{"n_layer": 11, "d_model": 192, "n_experts": 80, "experts_per_token": 2, "d_expert": 96, "d_shared_expert": 0, "activation": "drelu", "moe_layers": [1, 2, 3, 4, 5, 6, 7, 8, 9, 10], "router_score": "softmax", "normalize_top_k": false, "routed_scale": 1.0, "balance_loss": 0.00767, "balance_bias": false, "router_z_loss": 0.001, "init_std_router": 0.0168, "lr_router": 0.00137, "vocab_size": 16384, "norm": "layernorm", "norm_eps": 1e-06, "tie_embeddings": "early", "optimizer": "adam_variant", "lr": 0.00178, "beta1": 0.95, "beta2": 0.99, "batch_tokens": [131072, 262144, 393216], "seq_len": 512, "train_tokens": 942300000, "steps": 3914, "dataset": "wikipedia_en"}
Below are experts of layer 3 (counted from 0) of a mixture-of-experts language model. Rows are named router (the router's row for the expert) and show model dimensions 96-143. Each number is 500 + 50 x the weight over its row's rms, rounded and kept within 0 to 999. Numbers have three digits each.
Before each expert's rows: "comes before" lists some tokens at least twice as common just after its tokens as in all text; "comes after" lists some tokens at least twice as common just before its tokens as in all text. This comes from a sample of Wikipedia text that the model never trained on. Tokens count by the router's weight.

# expert 59
comes before: "\n", " ", " The", " 0", " MPC", " Candidate"
comes after: " ", " 0", ")", " km", " 3", "°W"
router:450558440553450458544533532539457460446546522547547478558545514450479467547520482561566456437516584445436533458534557575469554559444453561493490

# expert 30
comes before: "|", " ", "-", "|---|---|---|---|", "|---|---|---|---|---|", "|---|---|---|---|---|---|"
comes after: " |", "\n", "|---|---|---|---|---|---|", "|---|---|---|---|", "|---|---|---|---|---|", "|---|---|"
router:496508444539451385507548537514412494485500559563608450537481557432427455510485472543598459414498558446478549503536502509473493515497483526526475

# expert 60
comes before: " |", " ", "\n", " Candidate", " %", " The"
comes after: " |", " ", "|", "\"", " Title", " Rank"
router:452555431549458458543532512538451470453546516544547474560537515449484466544518456566565464442504581446438527458536546571455553559448445559518481

# expert 65
comes before: " |", " of", ":", " in", " for", " to"
comes after: "|", " |", " a", " was", " first", " not"
router:330513526571498495495505561567471511466500562555545416502568543400464470558543467496505466498557544487449519493523498510522486471487426502547525

# expert 10
comes before: "\n", "The", "In", "==", "===", "On"
comes after: "\n", ".", " ==", "==", "===", " ==="
router:479515450548516496517549508541506515507559516513589491605495575364417458571558490532582496405528534470490523489530502521446539562497418510487497

# expert 62
comes before: " to", " in", " of", ".", " with", ","
comes after: " the", " his", " to", " a", " her", " he"
router:451558425548429461539534508540454475453552517552548472559548516451487466550524475571561459443505591435437523461539547574463546541442444552510492

# expert 26
comes before: "=", "The", "-", "Personal", "==", "==="
comes after: "\n", " Full", "°E", "°W", " U.S.", " to:"
router:407545474513485442610589499562466473465578524596578401532507488396450390600547521511610472468579508496514484509504476511461558473476450612520494

# expert 4
comes before: " |", " 0", " —", " 1", " ", " 2"
comes after: " |", " 0", " —", " end", " ", " age"
router:451552433559449454528532534544462470449541527547545483558552522445483472541518476565563457446514578444437528462533549575457560550449445554495490

# expert 64
comes before: " |", " 0", " 1", " 2", " 3", " 4"
comes after: " |", "|", " 0", " 1", " 2", " 3"
router:406509497514496459536529528512512481466506560559564507550589522410413497503557494525522464469516551432446528482524500533454535508464501500501561

# expert 67
comes before: " |", " medalist(s)", ";", " place,", " Minister", " –"
comes after: " |", "|", " Hong", " place,", " Department", " Ug"
router:450558428546441458542532530529447459449546524543545481557546511444488462551517467564560459439511585442440531450540543570457560539453448563513471

# expert 18
comes before: " |", ".6", ".0", ".5", ".8", ".3"
comes after: " |", "|", ":", " /", " −", " 1,"
router:399519461519431450485489514539506482418505523599576467574579555406436499519502495518584477482542542478424489468525498573478527512492452569544549

# expert 63
comes before: " the", " States", " Kingdom", " States.", " Carolina", " States,"
comes after: " the", " in", " of", " located", " south", " Location"
router:461504531500444447587582569562452463437589574520510505553552453488432477511549469600524443463521501508457564462553571495480560567539479530420476